{"n_layer": 11, "d_model": 448, "n_experts": 64, "experts_per_token": 4, "d_expert": 64, "d_shared_expert": 0, "activation": "swiglu", "moe_layers": [0, 1, 2, 3, 4, 5, 6, 7, 8, 9, 10], "router_score": "softmax", "normalize_top_k": false, "routed_scale": 1.0, "balance_loss": 0.000338, "balance_bias": true, "router_z_loss": 0.001, "router_noise": 0.3, "router_bias": true, "init_std_router": 0.0391, "lr_router": 0.000778, "vocab_size": 16384, "norm": "rmsnorm", "norm_eps": 1e-05, "tie_embeddings": "early", "optimizer": "soap_variant", "lr": 0.00252, "beta1": 0.95, "beta2": 0.98, "batch_tokens": [32768, 65536, 131072], "seq_len": 1024, "train_tokens": 406000000, "steps": 5623, "dataset": "wikipedia_en"}
Below are experts of layer 3 (counted from 0) of a mixture-of-experts language model. Rows are named router (the router's row for the expert), gate (a neuron's input weights, with its number), up (a neuron's input weights, with its number), down (a neuron's output weights, with its number) and show model dimensions 224-447. Each number is 50 + 12 x the weight over its row's rms, rounded and kept within 0 to 99.
After each expert's rows: "comes after" lists some tokens at least twice as common just before its tokens as in all text; "mostly gets" lists some tokens that are sent to it at least half of the time. This comes from a sample of Wikipedia text that the model never trained on. Tokens count by the router's weight.

# expert 43
router:55 60 57 33 42 57 50 37 61 37 24 40 63 57 66 39 39 63 28 61 58 23 54 51 57 48 46 48 45 38 47 48 49 49 45 40 54 64 51 54 69 52 41 49 46 56 60 57 51 56 09 67 52 38 52 63 50 53 65 52 59 39 47 67 53 55 49 56 58 42 36 41 47 58 58 47 57 39 33 48 56 48 43 30 34 62 50 57 43 76 61 43 47 55 36 36 29 65 49 63 33 51 48 42 46 57 46 65 44 46 62 41 29 57 48 58 44 56 37 53 34 48 51 50 67 14 42 43 36 43 62 40 56 35 60 41 70 55 38 31 43 60 49 48 35 40 50 48 42 39 53 39 40 27 53 49 51 34 67 61 42 55 29 39 69 37 41 31 53 64 47 56 32 57 36 65 41 62 67 42 47 63 28 31 62 61 30 46 54 47 50 61 65 53 44 59 55 48 46 31 36 81 30 59 64 48 61 51 52 46 27 48 32 42 40 45 57 65 56 52 45 55 32 55
gate0:75 48 65 54 45 53 51 52 63 38 59 41 37 34 56 41 62 67 37 63 56 37 58 51 40 70 42 45 42 43 33 26 70 53 41 56 47 46 45 36 34 45 50 47 59 59 59 72 57 42 62 49 54 74 57 74 48 54 47 36 52 45 43 51 62 40 51 59 50 50 51 60 49 55 45 65 50 56 50 30 48 65 58 63 69 52 58 53 70 48 36 42 59 59 48 48 45 43 37 48 65 45 52 53 47 74 48 45 63 43 39 38 45 76 68 37 61 53 65 45 67 56 54 85 46 56 38 46 39 38 68 64 54 40 57 38 41 56 34 59 63 46 52 47 36 52 45 65 71 47 56 36 52 67 52 48 63 70 49 31 71 44 46 74 49 42 61 60 51 41 75 39 77 41 48 41 48 56 57 45 52 59 34 56 62 56 56 59 64 29 50 46 58 55 41 49 73 41 64 37 18 35 60 55 70 56 64 54 50 35 60 61 50 57 38 45 56 59 59 44 27 55 62 50
up0:45 60 43 52 48 55 42 34 51 32 57 41 32 62 34 58 34 48 36 50 35 40 50 60 65 42 49 67 79 43 54 38 59 63 62 50 37 64 32 52 54 58 44 44 59 61 70 50 65 32 52 42 35 58 63 70 45 49 60 41 50 49 44 52 56 42 49 49 60 88 57 58 55 51 49 36 42 32 35 48 51 50 41 39 56 56 45 53 60 69 46 73 32 60 42 39 69 46 35 57 47 71 71 61 56 66 42 61 59 43 45 31 81 45 62 62 49 32 60 65 32 59 38 47 46 71 57 46 43 46 38 48 27 43 42 43 44 66 29 43 50 62 53 64 64 62 42 74 54 83 55 66 54 54 32 58 49 47 51 37 38 49 32 38 56 29 39 49 49 50 37 32 25 63 43 57 63 70 53 47 55 43 21 51 33 61 44 58 53 34 77 10 60 42 58 38 52 30 50 61 52 50 67 63 39 60 32 60 60 29 44 54 44 65 58 45 64 44 54 58 29 73 46 54
down0:49 55 65 45 39 61 54 54 63 38 59 35 43 54 53 43 53 25 52 57 40 40 49 59 39 39 30 52 40 61 53 34 44 42 65 64 52 44 43 41 46 66 34 65 64 45 50 38 39 32 79 60 55 39 59 57 72 61 47 55 63 69 55 49 47 19 38 40 55 71 43 39 51 61 51 61 66 61 42 49 64 50 70 30 42 47 49 60 56 45 48 56 51 56 33 21 57 40 42 68 63 67 55 47 71 25 64 57 44 75 44 36 39 60 46 51 28 66 55 48 65 33 61 50 47 47 50 54 67 36 52 47 43 63 68 43 41 42 58 62 62 67 54 49 69 49 64 37 55 72 36 41 46 40 51 42 49 52 50 52 38 33 56 35 44 63 39 53 40 36 65 58 38 44 53 57 54 35 47 44 28 75 44 53 49 50 29 60 25 57 49 59 43 55 32 74 38 53 48 44 58 42 56 41 50 45 47 63 58 42 35 40 38 67 48 55 44 48 57 52 68 42 64 48
comes after: ",", "\",", "\"", "),", "s", " footballer"
mostly gets: " which", " who", " where", " when", " while", " so"

# expert 25
router:34 59 72 31 57 60 66 38 55 52 49 42 69 52 53 45 39 68 31 61 44 33 44 31 60 75 39 31 41 50 58 49 44 75 44 31 52 45 36 50 72 41 44 56 55 45 51 65 44 41 52 45 61 31 49 34 40 53 57 51 52 42 56 54 59 45 38 43 60 47 51 42 56 65 59 47 48 54 42 56 57 48 34 44 46 40 58 61 40 54 59 27 45 55 29 64 53 61 31 53 50 39 54 35 19 50 61 60 48 38 51 55 42 48 32 43 53 38 38 25 53 31 60 69 53 33 45 68 27 58 65 33 40 42 41 57 75 42 41 55 40 74 54 50 48 39 34 56 20 45 78 49 47 36 50 67 46 43 60 62 31 54 42 51 44 41 61 43 46 39 25 69 70 47 41 66 55 59 54 60 46 56 52 28 41 59 36 43 46 55 58 48 60 78 62 40 31 59 53 41 41 60 35 68 55 47 56 51 50 54 48 74 46 39 52 42 36 58 67 26 32 59 42 47
gate0:54 50 56 48 44 65 26 48 61 43 39 61 38 49 32 45 36 47 59 71 50 49 50 46 49 46 51 66 42 42 61 44 63 42 54 41 72 65 49 38 60 37 46 33 46 56 34 63 71 44 48 42 44 31 49 32 46 72 61 55 52 54 44 64 34 47 38 70 62 50 53 46 39 63 66 34 55 60 45 61 56 62 72 62 61 55 50 60 69 62 48 58 52 51 30 40 57 45 37 55 71 65 48 39 70 42 12 41 44 40 17 50 50 70 55 61 60 47 45 36 45 25 19 56 29 58 51 47 57 39 39 49 55 41 36 65 58 32 35 55 47 55 35 43 48 64 53 84 54 56 43 42 52 62 36 49 27 37 30 25 36 52 55 51 46 51 45 42 28 28 52 49 62 50 54 66 55 50 37 45 54 74 49 55 59 50 47 50 74 44 46 64 58 48 21 44 45 65 49 41 44 37 74 67 67 52 59 46 58 59 58 45 62 56 41 65 55 40 46 46 53 27 74 47
up0:67 52 55 52 53 57 38 28 54 43 32 61 45 48 15 63 39 37 51 53 57 51 49 62 48 68 31 59 46 53 49 45 57 58 41 52 79 53 48 41 71 54 48 47 52 33 57 68 50 37 31 60 58 57 68 86 60 66 74 38 29 43 48 40 40 53 48 44 55 40 20 51 40 63 65 55 53 56 46 77 49 60 65 61 59 53 57 57 64 71 57 39 23 57 59 39 41 43 34 44 61 65 43 57 52 34 51 48 67 28 50 39 52 47 65 51 63 32 49 36 59 48 32 49 49 57 39 51 63 34 38 48 59 39 42 39 65 52 33 51 52 50 50 50 52 74 32 61 45 65 57 54 61 47 40 68 45 51 13 46 52 35 49 42 61 44 55 53 38 26 36 55 36 60 44 73 59 42 53 29 50 65 37 48 22 46 61 63 57 45 49 60 70 50 40 49 59 55 50 35 35 39 61 67 57 52 20 44 61 64 58 51 63 48 36 52 51 33 61 35 52 24 64 23
down0:50 41 41 29 57 78 52 57 66 45 45 54 36 63 63 46 38 64 72 57 41 56 53 60 37 51 37 33 50 42 66 35 55 50 50 37 59 50 51 34 57 58 60 47 15 36 46 36 56 58 50 43 47 66 67 68 50 59 37 51 28 40 30 47 42 45 63 75 58 45 70 50 43 43 17 52 31 53 58 60 41 63 52 64 69 37 50 50 49 48 29 72 56 61 67 42 54 36 52 26 32 48 39 59 40 49 55 49 50 55 44 62 61 48 46 39 53 60 37 45 40 65 34 40 49 65 64 39 53 58 49 45 43 49 63 58 45 35 35 35 47 51 56 55 51 28 49 63 63 52 47 52 52 77 56 50 25 38 53 41 42 56 57 56 69 58 47 35 56 21 50 58 60 66 68 68 56 46 58 41 58 37 29 59 69 59 51 51 48 54 64 44 63 51 37 54 41 58 57 59 36 50 44 47 43 51 55 40 45 56 50 45 58 49 49 59 35 00 31 60 51 57 55 39
comes after: " to", " and", " not", " for", " would", " that"
mostly gets: " making", " be", " take", " become", " make", " using"

# expert 55
router:44 58 65 29 45 61 51 46 64 54 41 49 69 50 59 54 32 78 43 60 60 28 51 55 77 55 61 46 54 45 72 27 48 53 35 52 53 58 54 61 75 48 29 46 38 56 42 53 56 41 44 80 55 42 37 66 63 35 57 26 68 50 58 59 40 58 52 43 60 57 55 60 44 59 38 39 53 44 47 44 62 55 41 50 47 56 58 60 44 79 34 35 49 47 36 58 45 69 41 58 45 33 76 36 51 58 65 59 69 49 64 44 67 51 42 58 56 52 46 48 55 64 60 69 56 30 46 54 20 50 79 51 55 31 45 51 49 40 34 49 40 62 57 41 39 29 50 56 16 43 62 49 53 48 45 42 37 23 64 65 27 45 53 29 60 36 42 36 51 40 17 65 46 45 45 45 41 58 60 62 58 58 30 40 32 71 14 35 48 61 63 47 78 54 59 59 52 50 46 37 44 36 43 58 46 44 65 50 47 56 51 51 37 45 55 57 39 72 49 54 43 57 49 32
gate0:48 49 59 35 39 59 52 28 53 57 59 58 61 61 34 39 43 65 42 65 50 41 35 33 57 64 53 50 66 65 47 44 22 40 51 58 49 37 58 76 49 33 61 62 44 36 48 55 54 69 29 56 38 42 42 50 49 47 38 40 48 50 50 51 50 58 42 56 32 42 50 58 38 55 66 33 62 40 45 50 52 47 57 57 65 47 71 43 48 28 62 47 58 45 50 43 24 37 26 53 62 48 58 46 43 59 45 62 50 56 45 52 63 40 64 59 54 52 58 21 36 41 55 38 59 54 52 44 43 40 32 61 42 35 43 55 46 25 51 39 46 51 55 42 52 41 54 55 60 28 57 91 58 80 53 64 72 48 30 63 42 39 76 68 63 31 58 76 61 34 42 57 37 74 58 43 64 60 44 73 55 64 34 38 61 56 37 41 32 66 50 53 27 58 45 53 32 64 56 63 35 63 44 49 43 50 40 63 58 48 76 43 40 41 42 47 49 25 38 55 57 56 61 66
up0:66 57 39 55 53 46 54 56 36 63 57 45 41 50 61 73 88 41 56 32 42 70 32 59 36 53 45 42 31 46 39 57 72 84 38 48 51 54 54 52 61 47 43 41 51 45 43 42 37 42 51 47 43 46 48 54 37 50 49 59 53 71 64 31 54 51 55 45 67 65 47 39 51 58 44 67 45 49 51 43 80 44 49 38 37 36 60 69 41 43 48 43 47 47 49 42 68 60 47 54 52 69 56 50 55 47 35 48 34 46 71 52 48 49 50 65 40 53 51 73 48 56 59 56 40 53 71 50 62 64 36 28 80 64 55 37 47 60 41 64 37 52 70 56 33 46 55 54 35 53 54 27 51 30 37 55 49 62 63 53 89 57 42 52 34 42 36 36 57 37 40 46 50 40 48 66 40 47 58 39 60 36 63 73 45 50 46 44 46 34 51 47 53 22 48 62 56 54 57 31 47 39 61 48 77 48 49 50 43 31 44 62 48 41 67 53 53 54 71 62 30 48 48 42
down0:39 47 45 41 43 68 52 41 55 45 41 51 69 59 48 63 38 87 29 48 87 67 58 49 52 56 36 50 48 56 37 51 36 45 33 64 48 54 40 48 52 49 59 29 30 52 54 53 43 48 49 57 53 54 55 44 57 47 65 32 64 35 52 53 40 60 47 52 66 63 41 53 60 54 52 41 42 41 49 67 39 46 65 58 52 44 47 35 57 32 60 51 49 56 68 65 33 52 55 39 33 54 49 61 59 61 54 51 49 65 36 36 38 46 59 72 40 33 56 32 60 33 36 45 36 61 51 58 78 39 62 58 50 66 64 55 71 50 51 35 41 49 48 49 35 36 40 42 72 36 63 53 46 52 64 47 50 33 25 48 59 53 44 52 37 41 67 60 46 47 63 42 65 38 50 51 48 62 60 57 32 00 51 55 53 55 36 59 71 32 50 52 53 41 56 48 34 52 32 60 42 29 40 59 37 32 39 57 49 60 43 42 58 47 47 59 42 49 51 28 54 39 68 48
comes after: " of", " in", " to", ".", " for", " on"
mostly gets: " the", " The", " his", "The", " her", " a"

# expert 24
router:41 49 57 43 42 44 62 44 53 63 51 21 66 58 55 56 51 82 32 56 62 35 67 47 53 51 48 61 54 67 72 58 33 66 31 34 56 41 47 45 71 28 46 64 44 50 42 69 54 50 55 53 70 36 45 46 54 44 67 45 79 45 60 55 51 71 54 58 53 50 44 41 68 57 38 48 52 43 61 47 67 46 55 47 47 46 41 51 49 81 55 23 42 46 34 58 56 41 41 44 55 40 52 41 53 49 62 57 64 41 58 42 38 64 41 44 65 45 60 60 53 53 55 60 64 47 39 55 16 55 75 42 32 41 62 40 62 38 29 34 35 53 70 63 47 34 32 52 34 45 81 56 57 40 43 58 37 52 49 41 32 44 50 56 49 22 62 28 50 41 37 47 58 42 67 52 47 47 55 36 62 12 47 47 54 40 45 53 39 64 64 56 59 50 49 56 46 52 60 40 52 62 23 40 59 59 47 46 36 49 58 47 57 36 45 54 31 70 46 53 37 60 31 46
gate0:69 51 48 54 63 53 50 14 69 46 56 46 79 52 45 51 41 41 63 65 52 57 36 64 59 79 55 56 58 59 60 61 86 60 49 49 36 31 31 39 42 45 37 66 27 58 55 57 54 53 38 41 47 56 49 64 59 48 35 53 59 46 44 43 53 27 69 52 65 41 48 57 19 29 25 31 54 71 47 38 65 36 46 52 52 59 63 45 46 44 40 21 70 51 73 24 62 37 47 58 36 66 52 63 41 60 43 53 63 41 48 28 76 52 41 70 51 25 32 71 69 32 72 26 34 53 59 52 36 35 61 49 36 35 45 46 49 44 64 60 48 49 31 56 55 50 42 45 55 56 60 64 53 44 59 50 64 49 51 52 55 47 45 48 48 36 53 69 38 59 49 52 50 53 57 60 63 55 45 62 53 59 35 53 59 44 36 63 42 49 39 49 67 43 50 49 40 56 47 33 63 44 42 40 41 28 47 33 40 31 63 20 71 44 42 44 48 57 51 51 57 58 55 58
up0:46 65 52 57 48 51 46 66 66 43 51 51 53 35 54 50 54 54 57 54 47 51 48 81 40 43 37 65 30 31 57 47 81 60 57 46 48 37 57 32 52 62 46 42 63 44 58 55 38 77 42 34 45 68 71 53 67 71 62 73 45 63 58 39 47 47 23 58 55 70 43 54 43 57 32 62 55 33 74 55 50 62 38 40 45 50 50 32 17 54 54 43 45 28 60 40 75 78 52 55 67 44 25 46 50 37 50 49 36 25 71 67 37 46 54 49 39 56 77 53 57 25 48 35 36 32 45 45 49 25 46 45 46 29 40 35 62 56 42 75 52 43 63 45 45 63 37 60 36 42 57 48 44 53 67 43 29 69 48 47 49 50 46 31 49 54 46 50 43 46 44 71 40 37 39 48 26 31 45 49 52 54 42 47 74 51 51 56 48 48 49 49 45 49 59 48 53 55 19 57 49 63 57 55 44 22 59 38 41 59 53 50 66 60 51 46 51 67 36 51 57 70 37 53
down0:39 62 40 27 34 30 31 45 58 58 44 49 40 52 52 61 68 44 68 58 56 56 46 56 44 57 57 56 49 57 68 41 43 34 50 53 62 38 63 47 66 52 40 58 45 54 52 57 75 55 65 52 49 65 51 44 45 54 64 50 70 54 41 38 41 55 45 51 60 63 32 50 86 59 49 43 73 53 63 57 57 40 45 38 46 37 37 48 30 67 66 58 38 39 58 63 59 49 52 57 66 48 39 58 42 60 47 21 51 53 42 62 61 48 53 47 58 42 52 55 53 44 33 72 62 48 48 34 57 46 38 38 69 42 52 74 50 67 29 68 59 48 63 41 41 41 63 85 60 46 50 42 51 53 27 82 82 74 45 59 56 49 58 48 57 38 57 31 55 63 44 45 46 63 49 41 52 49 43 42 50 29 63 61 60 56 29 48 49 51 36 51 45 42 51 21 57 64 52 47 60 61 27 42 53 55 48 57 35 45 43 48 41 51 51 58 60 56 68 36 34 34 41 35
comes after: " was", ".\n\n", " is", " were", " be", " are"
mostly gets: "==", "===", "====", " used", " taken", " considered"

# expert 50
router:33 62 41 30 53 66 51 40 66 54 31 44 50 50 54 50 46 56 57 41 54 31 55 33 61 63 55 40 61 53 50 59 35 54 29 49 62 43 49 46 71 45 27 57 34 23 57 61 38 50 47 58 36 50 70 66 38 57 55 36 40 34 73 61 45 39 45 45 72 44 38 62 70 36 59 47 51 55 35 40 42 60 34 45 45 63 64 51 34 69 49 33 36 50 21 45 59 72 64 75 45 45 77 21 45 72 70 44 48 35 41 56 60 53 17 58 66 36 41 66 44 56 27 72 47 37 34 45 40 51 78 41 35 36 40 52 62 28 53 31 47 47 38 37 53 45 57 41 50 43 37 43 42 41 41 48 29 44 71 49 35 61 62 48 59 40 45 43 56 51 43 53 50 57 43 48 44 51 57 44 67 47 40 53 48 55 33 49 53 32 47 72 54 57 36 62 40 61 73 31 33 69 34 61 49 51 51 51 50 53 43 56 40 58 51 48 47 46 59 58 37 63 57 49
gate0:40 64 40 42 59 48 33 47 41 50 29 52 63 54 46 54 59 56 35 56 50 60 41 32 50 59 58 69 37 47 48 78 42 45 53 43 51 42 43 57 46 46 56 36 55 14 45 41 52 46 73 89 50 68 57 53 46 31 69 39 58 60 52 55 55 42 47 64 65 34 48 49 43 43 77 49 46 48 64 43 46 52 71 47 33 53 47 54 47 53 50 46 43 27 52 65 47 71 42 40 28 69 50 41 70 43 48 38 56 56 54 50 53 46 51 51 73 54 41 67 69 22 48 37 49 36 61 62 38 60 45 32 61 47 36 76 59 26 24 21 83 44 77 58 45 37 35 50 48 56 47 56 84 53 44 52 63 34 32 37 55 68 53 56 49 40 49 42 48 47 18 66 35 48 33 51 58 54 39 39 73 42 48 68 48 53 54 70 50 68 68 34 71 67 61 39 40 28 55 59 36 46 77 30 52 57 52 69 51 57 46 67 56 37 53 49 40 51 49 35 61 39 56 62
up0:42 38 65 53 48 41 53 72 56 50 52 54 45 56 67 56 36 45 75 45 57 38 56 65 49 48 51 45 42 57 57 23 66 55 40 65 46 60 41 49 46 69 56 56 53 74 62 44 39 53 37 16 54 37 57 41 51 71 48 49 60 37 56 49 36 69 37 54 46 55 39 46 65 41 31 56 53 51 24 75 46 69 28 55 58 47 46 45 40 48 63 44 69 85 53 36 53 39 74 54 58 51 44 53 30 60 59 68 44 54 55 47 52 54 48 45 29 38 69 29 34 79 57 55 46 55 49 46 36 51 53 67 27 53 51 33 54 73 45 57 17 52 24 44 36 73 46 53 44 43 63 39 30 37 59 53 32 58 54 65 42 36 40 44 44 63 47 63 61 45 83 61 52 62 69 52 49 38 51 49 45 47 43 39 40 55 50 35 66 22 46 61 37 36 21 61 64 71 39 36 74 60 29 62 46 46 47 46 49 54 35 45 47 68 55 68 57 48 63 75 36 59 40 55
down0:45 48 46 39 53 48 25 66 41 57 54 23 45 36 41 37 44 51 41 70 42 59 65 56 39 46 61 48 53 48 65 67 57 50 58 50 51 52 39 45 51 64 45 47 58 36 43 70 43 61 74 57 75 33 44 49 78 37 69 68 50 46 62 40 36 63 37 59 53 11 23 47 60 54 56 48 42 61 58 42 52 63 50 53 69 39 52 55 49 54 27 62 48 50 71 48 38 57 60 37 55 53 49 40 63 34 37 11 62 41 51 49 48 43 45 49 53 47 53 63 42 49 36 55 41 31 68 40 32 36 54 63 48 47 60 59 67 48 40 42 28 44 68 39 49 49 78 54 55 53 40 52 55 50 62 73 66 47 63 54 53 65 53 47 25 38 51 59 66 43 58 55 65 41 52 50 57 57 50 56 44 50 67 62 69 49 63 47 56 63 47 69 57 59 45 53 53 67 56 49 32 42 56 58 49 49 34 44 36 55 49 70 59 49 65 51 47 54 82 27 34 58 42 46
comes after: "==", "===", "-", " =\n\n", "\n\n", ":"
mostly gets: " Born", "Personal", " politician", "See", " JPL", "Scientific"

# expert 2
router:49 52 66 30 57 59 49 38 71 41 24 49 52 47 48 46 45 81 39 37 52 33 58 47 59 60 68 47 42 47 44 53 32 68 38 42 49 50 62 17 62 22 25 60 50 25 42 59 62 50 42 62 57 29 43 51 27 41 57 27 58 41 60 63 44 62 61 36 56 41 39 73 62 54 42 40 62 44 28 45 43 55 36 42 58 73 53 52 45 66 39 30 43 33 20 77 45 61 55 56 41 54 54 43 45 68 76 58 88 44 65 51 59 64 39 51 59 58 50 54 38 44 50 66 49 28 51 68 47 57 58 42 40 45 34 34 56 49 38 40 27 68 60 47 22 39 50 46 43 31 63 48 48 45 40 43 50 44 59 63 40 60 48 33 45 42 46 34 59 42 43 46 65 32 41 71 42 60 53 59 51 51 31 42 43 48 33 35 46 56 48 68 70 48 59 57 59 54 53 41 48 60 48 74 55 33 32 37 44 61 57 48 59 52 42 56 47 63 53 45 36 57 57 38
gate0:50 62 51 50 67 42 55 57 77 47 64 49 69 37 37 50 52 77 50 59 49 56 62 40 32 36 68 64 44 49 25 39 62 47 50 50 45 40 40 35 48 55 14 39 67 56 36 63 55 58 59 54 46 37 79 57 39 25 45 67 46 60 39 51 41 53 48 37 53 29 45 52 62 37 37 58 46 54 59 46 27 58 48 43 42 80 26 44 39 47 37 58 47 33 50 38 37 33 44 60 40 55 49 29 49 64 52 55 70 59 45 49 50 32 48 45 29 57 55 47 47 55 38 54 62 40 67 47 42 39 74 53 49 55 56 59 37 75 26 61 50 42 49 64 37 64 56 35 38 33 67 55 50 44 40 49 52 63 30 33 57 53 53 53 38 29 46 14 59 73 34 49 59 57 45 43 67 32 48 44 61 54 54 62 51 49 52 53 56 52 52 54 52 52 44 67 78 69 67 39 63 51 46 43 49 64 25 70 52 40 58 31 58 36 34 58 56 63 54 39 56 40 58 52
up0:51 35 39 55 30 47 71 47 49 67 42 38 52 44 43 33 44 55 67 60 79 53 38 26 58 53 69 45 52 63 41 45 41 38 52 27 56 31 45 58 41 43 40 50 67 40 38 50 50 52 57 43 34 33 39 08 65 08 47 45 35 60 46 55 43 62 25 36 51 47 36 48 57 48 50 60 37 60 46 40 44 50 72 56 55 44 41 32 46 46 44 51 45 45 22 34 56 67 56 55 57 45 55 53 32 44 37 49 45 60 56 57 51 33 52 57 14 51 45 41 48 49 30 31 55 51 46 31 64 53 70 33 68 62 66 50 30 40 55 47 61 61 53 67 51 47 53 57 55 50 58 51 38 45 66 81 58 58 48 51 33 45 59 51 41 59 53 47 44 59 55 55 63 79 60 55 52 61 50 59 59 63 50 35 60 43 55 64 50 48 60 44 39 63 46 58 43 55 60 62 38 36 49 59 30 63 28 57 38 62 54 39 45 44 53 30 52 65 53 58 37 47 41 99
down0:57 48 62 57 59 68 48 54 22 48 40 52 31 44 66 51 63 42 52 55 44 62 51 62 46 63 59 50 34 45 32 51 67 35 41 41 41 51 54 65 37 56 40 57 44 34 61 49 56 53 63 39 38 36 43 37 59 53 50 60 60 49 49 57 27 54 33 50 76 48 55 54 26 69 55 40 53 51 43 53 46 40 54 49 47 45 55 57 74 47 59 85 41 54 44 68 46 49 45 45 53 25 53 48 32 52 48 65 68 53 75 34 52 68 64 63 52 35 59 67 33 45 69 57 35 52 42 43 34 52 31 40 49 48 67 30 32 75 41 58 44 46 38 54 54 59 53 38 31 49 49 53 50 61 45 33 63 63 60 49 62 53 47 55 52 56 52 35 58 77 50 51 51 48 56 37 52 67 33 59 26 46 42 61 80 61 42 62 55 54 47 40 60 57 61 48 75 44 48 43 67 70 47 40 37 21 29 37 36 53 48 50 49 33 37 43 50 44 50 42 50 45 72 64
comes after: " is", " as", " of", " in", " with", ","
mostly gets: " a", " an", " the", " two", " one", " all"

# expert 35
router:31 69 52 50 48 42 73 39 62 50 33 46 57 54 56 33 54 63 45 47 56 27 46 57 49 42 67 48 58 58 41 40 36 65 38 43 54 65 31 47 57 58 33 63 67 41 52 68 80 47 67 66 48 53 59 45 56 46 65 53 56 28 50 59 39 68 32 47 52 62 51 59 79 46 46 41 36 53 56 45 62 48 52 47 43 56 55 49 34 55 38 52 53 54 42 64 54 82 68 47 45 59 62 51 53 64 60 50 64 67 54 58 57 60 39 48 34 54 58 40 32 32 51 57 37 18 44 73 38 46 55 41 63 39 48 53 53 39 53 32 37 60 43 63 35 26 42 59 76 65 54 52 26 28 31 56 60 50 65 41 39 32 58 53 37 49 49 39 64 53 43 53 47 54 55 69 50 44 62 46 50 46 46 50 22 41 53 72 63 48 76 60 64 70 40 53 46 28 61 47 34 46 53 78 67 37 31 50 39 70 72 40 42 34 59 67 36 52 35 57 44 70 28 64
gate0:39 40 46 57 42 48 61 65 56 57 40 44 50 60 59 53 46 39 38 42 47 44 36 61 45 41 53 46 32 61 42 50 44 37 47 31 37 56 45 59 49 64 51 53 54 51 43 44 56 46 57 76 28 51 64 37 49 48 46 59 61 56 73 38 46 47 58 72 49 57 57 61 44 52 51 61 47 72 56 38 46 52 50 42 38 63 64 33 33 55 56 56 36 72 41 66 43 54 35 47 26 37 70 46 51 47 45 85 36 48 70 17 44 45 55 47 25 37 19 53 39 48 18 49 49 63 51 34 43 55 43 64 68 34 45 57 53 35 42 63 59 37 53 43 30 61 42 48 45 52 54 37 56 44 50 41 45 35 42 67 47 44 61 56 33 48 44 39 31 53 58 46 50 76 38 54 62 36 62 36 44 36 59 37 52 61 76 40 74 50 48 47 47 42 51 43 52 30 47 44 64 39 43 43 22 64 55 53 49 68 36 37 57 47 34 75 53 63 26 51 61 40 35 60
up0:45 40 41 53 17 46 79 42 55 41 46 57 62 48 49 50 52 62 42 47 63 53 43 63 39 40 49 47 52 49 44 46 35 43 29 49 47 55 44 44 53 57 47 61 50 68 39 32 43 40 50 60 44 44 77 36 40 41 41 66 39 65 82 39 47 56 53 76 56 67 81 48 47 36 41 63 38 61 54 34 44 46 38 43 48 50 61 53 24 35 48 49 58 74 52 52 30 58 50 54 30 42 51 41 56 52 47 66 44 54 51 32 61 43 55 64 35 44 44 57 37 53 25 23 47 70 42 22 43 59 43 46 33 47 47 46 43 46 61 62 79 60 51 41 29 37 41 61 58 57 54 43 61 38 72 52 56 49 38 51 36 43 51 68 43 55 42 41 37 66 49 49 53 53 53 44 46 12 70 36 56 43 55 54 39 79 62 34 63 33 39 61 49 48 40 49 56 43 29 69 51 32 51 44 49 65 53 43 42 56 46 39 60 74 50 79 57 55 38 37 60 38 44 61
down0:38 66 45 47 72 37 57 61 51 45 54 26 40 51 67 55 55 44 51 58 49 36 39 60 51 59 44 75 09 51 31 37 66 55 51 51 41 36 55 47 42 61 54 46 27 57 36 47 59 21 39 50 44 60 50 39 48 53 72 30 31 56 56 49 41 66 51 51 45 65 61 64 34 43 45 69 39 55 39 51 50 40 59 71 55 52 50 29 29 44 65 59 43 42 47 58 50 34 49 47 46 44 70 35 83 43 51 47 40 57 38 47 51 41 42 47 41 39 43 66 56 31 14 51 42 52 28 52 41 40 40 75 34 46 37 38 66 64 49 50 34 42 19 48 56 62 36 52 26 55 48 53 41 58 66 19 43 50 44 41 60 53 66 72 38 56 37 56 44 56 53 61 47 35 56 63 40 45 31 47 50 84 17 35 50 59 56 55 35 47 53 49 40 39 44 48 42 52 34 35 68 58 25 64 53 45 51 51 71 44 51 39 50 58 43 43 55 51 31 25 53 42 69 34
comes after: "1", "2", "3", "5", "4", "0"
mostly gets: "%", " km", " including", "°", "′", "°N"